Weights of a small mixture-of-experts language model, trained from scratch on English Wikipedia: a shared expert of 192 neurons, 335M tokens.
Below are experts of layer 5 (counted from 0) of a mixture-of-experts language model. Rows are named router (the router's row for the expert), gate (a neuron's input weights, with its number), up (a neuron's input weights, with its number) and show model dimensions 64-127. Each number is 128 + 32 x the weight over its row's rms, rounded and kept within 0 to 255. Numbers have three digits each.
Before each expert's rows: a language model's description of what the expert responds to. This comes from a sample of Wikipedia text that the model never trained on.

# expert 12
It responds to: Name-final syllables. Last word pieces of foreign place and personal names, such as -an, -man, -ian, -yan, -kov, as in Smolyan and Katipunan.
router:108145056159175119110117134136145152108142099101111138101107153122143054140111098113130192146125112060176136110063120156130086109095082138168144158126104106144176140115133069096115081125099135
gate0:139090093093109057143118081149097184111150110121093157155084090121141136125156107207128124068138073081134163162107115118104098164136104096126090155118093084067138176096088141135123113145112122
up0:087167043188092219202111127119109122092063130140117088121083097068119105184066145132116140124146175106210119141143112195190170155162147084138160194152187140147113127129115115084133117114132129
gate1:137088109117099157117180133094091127141155097161140172128083121065116152115159159129145133111069125095184133087097139143157108132180089045090116137154060081068123133157126128108166165165139201
up1:128120098102094126103107126114131147137072106143157164113105153112162142156132097121025116097120139105149051118122164126059133158164087168098133156143118089157152103096130139048132136113119112
gate2:162150114034139138097161156120113161089161213056151112208091131134141157115104074073107111167118154081114152093151135139112137126166105118099084125124133143167092143112093170057159151124145096
up2:146154111131148152140094185134109102101133123153149135152097122174122111153068132093088151149140088100137105137127158165083154087117149196115153161104110165191120175135093177136131143088104145
gate3:047133107132136207101177117127143074129137123085116160130123105078129094144172088139139124159156144067084130156115108151147125147136139079093185098084119121101099134163112088109191128153111173
up3:093135098204132172140197137145152078099151105174080158056146160176105146117153145108132123118179103134089128145118098062101117112168121173137179112074135137154095106123118161169098149090141097
gate4:125133090095112127042097095185147160127076123108126120090150178156146142152071134092120180129122098066149119112185081124140185143126111109185133096099191118143134130108103108069074084121143068
up4:113103107136134145071116116182176133133052142124174137160145136095121110127123084068098081094144101144169162138195118114119185091109144125196104180076183113120118110115154139105126167117129139
gate5:107108086094124134150106143148118151120144121137074126112131128155156149091122140154109124154139131128148114138107075128111191154113093126142119036166158108153123169134153094103229160126169134
up5:160143129110168092135135155091177135113099122156104104138137130162101174103113150129121123143123111158160097077151111130133110116075118111104143088041110126143144145115106096183172084125102100
gate6:104134117088173091127074102147151174081161104116144138079131153116127130117089095132134156147127133109153148161134162118103118160100098195135111107073165092041147104164111120133190134168113215
up6:129136144126131137148121152167115119120132162153049129171081084141120181115166130120117113179117122097155072120211108095138144111113177142079089147070120139065171195187106138129072132115085166
gate7:096069051131150101117081089140119114127137106136128087101130200092133124105075119095158158095082098101114112099115161120139128125125080120107150114133101155074128110082061135081157106119136128
up7:089128075099121107164110138126157186146135075119128185099106120137143086154136150061147093093183142129124165050130173110123125106098112109096151142089161108127140134143103144086087117161143049
gate8:167069106123133107088145148099118143158064146131140194161114124146087119091115120141112093179161125108125187136152120072146183139154131122164116082076153138125096160126156116111078129155159123
up8:102058113133100097136160157083120084202113113111111135141135122155131100148147129130167137116163115096124147111129148150161192116078166118157128139110128146136100084171131122184115143164099158
gate9:090117118130098135106138091118191139172091152145107145177053103093164093125127093150092142068153151150167207168148128127148132126065105171079160129132080152067169155129096119096178117131091162
up9:125118130106118159149118185151084094152106106114082147082147119211143138108138177097127099172062118062123094107118098149134173181116165099086089072141168169131150161108084183135105113143159069
gate10:124074121134159059127098122145149139125092115141125107102095088116069134154096135102050150053073075102128165181069157076103071103056069082136195100138055158205125138137118157131124085097138124
up10:166164182112175115141112124128110135167130091152151151088126123097178124131107091170116108119134102161128151109196171096054141074102145171139166130099190114096130150124126157158109117122140106
gate11:049116145102191123123075109151143120179113128196102132125141140100082186119108114143130081110154117117051145191162125103203144084098119101097121146134196115099177085156186161116104131123156185
up11:073115204116121134143111156114095171136107156094155148129148064118113084132192123139131138047108089131188125183141163114097118157102135125122140158070139124148133096135097164140138068104154111
gate12:154163108085190115080126147134163187107109143068172193131160122087178124127136139155139128139148105095104155149182083172130127112154092108080118144124115118147171100142076118048181148185124159
up12:136099144157081121132124122131069153180158151182166092163072121162108132122131085126121117126128156133178127114084177094167165146138128134190155115142107120118125159067176134144072142093129110
gate13:113154086088104160135150123154112170165079149081118096155126118111076096085122143094106124127156108053161211110109112133103095105114158110121093120177176112146144149110105107148151137137167100
up13:116087122126136115148147145135114197114090118147103139129095162091144121128107075131166126154129128152111159109065143153149122123087144103136081118149138114153169119086118115142143118119170136
gate14:127153128079171140058087085108105090131123111095108121149118114138068060159138132132081109122115100135121169107136073198137119148117082112153074093126185182097136095123121092155084197173105139
up14:151135065158172107089035117174117126135118114151133089121171189157093082147097147133159106125151133071153088109114108121161108098131135133105093043154179127058136111103138100132094120086140088
gate15:128116117145177151116147120118162087137120112099059080112098153122136218124181088141157110087095104177074135119097094082102128140061157131076141082191123134116076111107094175134164179166112104
up15:089137137235190191158104140097120111119140176052153111090146123104118101125133181137170135128134103130128103112185151131205127126138111174146049146158150137148104126191140144156167127124104136

# expert 29
It responds to: Odd name fragments. Short letter pieces inside unusual names and acronyms, such as y in Ahmadiyya, po, mo, accented vowels, capital U, and the word See.
router:091151091100100184166070063050178091094126097169127137074150142148131128171132141127130170077147139170104110088096107131156078173104170160092204171156130142200118177105182180123118092034108125
gate0:195108126117142119145130151123138116113122108109160137139176156107171172151134135090125130164108099151096115128101128031120129139155178176166138112187153126161131128129150093107128124105155157
up0:101132160133061095129182159130155069010143153178106105085124144213059055097154138169121126093139133116129145176191108114088106097114107143129113180113112127149113096116100150091043093144163120
gate1:148103158070122178144090101179133118122137151109090063127083139137152207130115135145057107091174131148182100151199150167152141131101153138075158151105120158100158120117088156073115146098122162
up1:129141061121084174130088106122089118152140173146111058133123121147164128092120133087092137101174100126177102160092120149131156118135150138119127139087120130120106146177090190144105147129143145
gate2:117135166080074137142140106103160073128105157096166091193111098102121159070147125122144146094093155116105134214146154105154127149130099062075128157143129164122036164132127097087188144133112139
up2:065118119115179154149136109107123160100140122132101121115105147158128170125049142153098076192108163102138125081099126133113117148103099154132108128150086143143144075161150075165165083119105154
gate3:098108173075146100147112109132160121037150120171106135102125148149174159142090141173096100084146158113195137134129119160113141141136152121130111205156143121062127186182126121062090056127135152
up3:136134180098151075138111148096097087129057181153094080131157178149185072132122127126164162121168100201080145159159113067167187103157101109101167126073103115147239180134133136140059126122174120
gate4:122118103140107108106107104133121202183087124118137161090140120162124136161117137109088108114187107114125141064151162118129131096118139131135125094129118147151058145121096112141111166082119067
up4:197170160181121135082157132130111087167152123142116176184091135161086135173079162094120137068104143104152067137113129078112102096036101141146128149126109139097079176156083127177123116160147137
gate5:159104097132178188162142105155124136079049176148131095144048144143140131102100136163112130112119057155144190183110094166164096190135116096090049152131136131105139135113091147109123071102100118
up5:115090076091138133097122167082147168164141146135155021113149099108218089165168075150105168129099071095148130131079120124065050191143169094123121164094125186109128202143104128126176097112093143
gate6:172131074129138128146115166124145099172129106112076103120162163208083068089179126163143124127152157150086156136088125141094093113161119093152123192121143152101095164183156206140163119122186152
up6:167131113017156166101056127155122152153061122124156162137150146168159093121177136096137124136139132168105123123149175144130132133177088141136104190099113184123090116102141091075242131117116133
gate7:200078111139136131150118159105165210140153114074117110159125133127134127084135170105129124114127174119155138078134150156133131144157146122122107108124107148175103136077140177160203103114093107
up7:090144127125104115118113155117132102110163169136139098144129139192117126102121099130105105126160171122136137133126078164148098135103123165123123084145108115143191070198112143199110205127101161
gate8:105142106136080176116087087078124131068054116143135141071126134086130092099194136077178153116089135128095133095084162115152123135118096152118101129178167148131123102173083152109153146118111108
up8:134150195073155106103117093177126080103117112146211168099137143126064123113147091139130080070092181136142186156063095135132087138148088184139152116135176079143102130202154151124141169095138138
gate9:097159154037166150102206089106158078074086163152156108097063077110115144146125119144068071103056128150152193151097142065062077142052119102147098166107145119095113068197154100136117167139119077
up9:095146195164091089159104181118127109141136126168126132095108125165149081061138108091099154126122147066103060191193118139126119177104140123119104110110101160101057171093150161137129143149166174
gate10:137157149182115115112150105094109070085172110181134099172172135141207094201126092164130145099126140133105193148024105130124131122192155149161132100149098188147120132114137125131118092122151128
up10:109072114039116129107124186107115087154103188093163201171098131149107144165083138171160091141082057114105119142119125110126139142149133129165085112115168130138112163092151112154165040094125127
gate11:122082114159209138137104132080121149172108116160148055093138132110135149174094130104186093117120066122080154138157154115108131123179154127142139201112153156174120202165112141093139110093103104
up11:168142162144158121094178139147165175113141141111170116167172090148150161137158110147093123150064154056135095042141109075129086122055129106131038076163140160081071144081088132146182139173122118
gate12:123141152118119161134114159112107175142098132120097121077126110111094201088152133139129103140162118095101155116160143119125130182070112130060105108095100121157109109155135181111127118078108077
up12:148122155070098116109129144115152130150164115085126144078071155128207153194201069100186104120127136144084148191108160111128130146124153088100116116054133122127136115165158120074110150099115111
gate13:093125123198116079080080137133145117131081167131160131090108122125138099136096103158095090171105106132120135129148078045155130162163134122114142125104183136062094167149145110063124204141143135
up13:122144115244155161162093120147129089147095082138132113124182145164102133156117121156150101112118135127150163083106053103060122115154129159140152099079098127189112118167145173130117157144121133
gate14:111079157096096114076120108158114143079101143149091124088139110198139200192103079169118113116136106183119203112200115096123103111127147110154131131123160094096150082113145151119158113179162168
up14:161092129124149185122088112191074128156110158078168196123033124113099099147105141103096144177124086133161079139137135145109142168113110156186125120178099130169177135078137141100177120100142162
gate15:121098153102195138082033163161117163125112152102137111114114081127156209138122104127149127068165126091095138103112161138140078103136113148155115098045149164100186177109149102106155152093165102
up15:158197110138143088147115190099084106126151106167078118125147101152143107121125130149090150167191178141133130176130136133056177080094139096083182133151077112172122080117103165110068101105078130

# expert 1
It responds to: Short mid-word fragments. Short letter-pair pieces inside foreign proper names and uncommon words, often right after a capital, such as Dr-u-ga, E-g-mont, C-ri-terion.
router:132085115109129125168171128115123167125151110191124114118134137089100083197138073132170097102100119110022137121127136142102117126154166117127153085131108095128098148155140065135118136123126111
gate0:180115110107127135129095131173123155153135081171102096198126110098095140186118060136091121142133130145120153117161141077098126106152049085159171123135102099135081124110072079119133180105122159
up0:140109136106147154125134142159126151132078138162175087198148103168159122173103111147082159115093160079131118079151151119130109140157129100200113154097121116129128197116099077164096129145129140
gate1:145112150105168127108082092132143149142092104179162134126064113142140100138124090130102140071124125131098107126132151121113111145106076168124161070094122120140101157135142097103147065154074134
up1:156093122082172096092121195109219185137111141108170210106140176116151180121087144096110107130107117131125146165141087117108116109131119058106151164179187168146162149150132172132118136094158122
gate2:174136121164151108158164156104132130194123141178143117143094144155146134129153154139091125092144178175093169156124081133092126114187167066097180104143057101084125108109131125147163133148138087
up2:099145133136155209140113123072098111069099140053117131112125153137129154148116074066141121047138093098097108091144123147091134159125108115119121126119145136151138123092133145078127126065054141
gate3:129099073096161154127119160190168153139154147106123140111068102145120146146116115086056087087148113122138116105168110070218166069180091124160116089175143086146104163163100129133155165208144164
up3:106215157103145077176106136082112089086112106089103149154133155134128128120132198122153159167120112108144081143111140115138080132115130127177141174153099154106163141138143102104110090062140087
gate4:110101109093121105063100089163134126136083129134150104165147083059135180134174109117118100102139110143121082127110079178124123173087124101131144092075044150142078145108135120118162162101135166
up4:134145193161111175171115136140097109109087133094138169160205137143206088124167172161117124124151167110193122128143164181138131087178100157114157189159154165122142186153096136141113096159129076
gate5:143071097077130135154133099190107156153146118166146108138122162158130106100197094139156168163148184129115137178123133130162118140152220115206117144116177138116157166176109073137083110156175146
up5:141155108107132165093136111125141141161108089173060106068096090085140079214111066118148158142097105102133118106116067167101117097165120090132133124118186129127128082106130145102139117107179107
gate6:145127070148083054149111118123126195147141144131179117125140110161130096091165085187124100068107112115128167087155038160177091156116118041115130052113117139136130088146093114132081141135129136
up6:104099154211155104073105171131163121137067085116106122094105064081126116130127099124089061183097095106089134158109105129119159171092172139120127136132148138081255103083099172086161113146150127
gate7:126104158177163121072136147183122109171103123138131097163128174129157067114128120212114161109075166124109141175144113145144100108147097142111129097126109096150097067171144120078166106126146128
up7:085105182139126120135138116168221129141090083144104133175132169125161123157075138186144119137145134153170180153112091108084103181069154091131113119108136129137087120122157136109105106176065136
gate8:098103159143141054173106166143144104068092147128167089182109147125124097100064125132040146110150165125137103164137070094119131130147133099081121068167099146127065124119128174068172155172174143
up8:202161132073129139100102151121117096127124130134125181093201107152156200120194108137081161086137140136160119131075148098172128151119136128132145099179192113106165106131147132138130114115209124
gate9:142138131102109131083165173131134158121128125104163150109124144151137125212121129213140163158189166122122206142140146081203178146130109138124144127120113151092090089157135052131090130124161175
up9:164179102128158127106108124118173113107169145153128073118148130132099147062096126136126128050121140128176118115126155131136066143113097145145111178096135079131161155090143187127189108129117171
gate10:199108152188125119084140169146137176113126086205171109101075066088123077104159141066125134078147145129140128163120131137125135160115206120107126168125130125090065179079135100110104138145138098
up10:091125134160104108071150190149163140103125112133134117136085138098125094134133125104131133089173154134136173143152167099128080197143146150185109086107159114124116175092117086111133092174070166
gate11:152159118103160079098171113139177142108066123126087139129089100104060151213082094137135136116114144156090163110173165142093139147109139129151148095127082131091119127106166073141182144069127141
up11:076068147189169173146091157120115117187237157154136132105162131143146168078134135121157131112113164124108105077211130109147095086149114137202153150121153141107122110135139174169119114163103119
gate12:157072132160138117127195169125146148101116111159130176074200129010149131138158101208166101154167176177106109114160129078129094078156167103098113146164070189173160110145142072128146119140163178
up12:104129101131127143130101166101110141164166084101107120091121068120162150105098142113142115171103125117138111087107141127125141139067150070145126116113086163144125108068119121146205125111133127
gate13:163080118146166118129116118164177163104095151110120112126143132120078170162121107083182082122147135152144127056174070069177134161132186140124119176143125095143103189165125119130151144114114019
up13:174110076121172114123113103035145165152134118173114115109134137130149124121142123162184083125048115126070104123179107080050190130119120057116141124103155127180177119088171191138160053136086066
gate14:142136155190156078095116129152140132085097089063090140080168124088139068105168114108140180109162127116099071178112098098101108128199116121160132143155099155136144174106053079099131192196192118
up14:106172146135170120135156115173114094090106059087122146120177138138139140181132099165093155083187101185080094179096182135174055106108167166114090118072026161104156186090141133094097173171149165
gate15:125034191107193094114134125104127180101083077117107097176127196138071107148133076123122090137155128096084162122136105184152117129205094122107144128113108167118119153124141074081170152102125190
up15:146128119152120076106163091097093145123163152095159135146148106134080104186169157158062133099121157151095182137139147146168128121099101076111178070146134177150100136191158080087130101189133084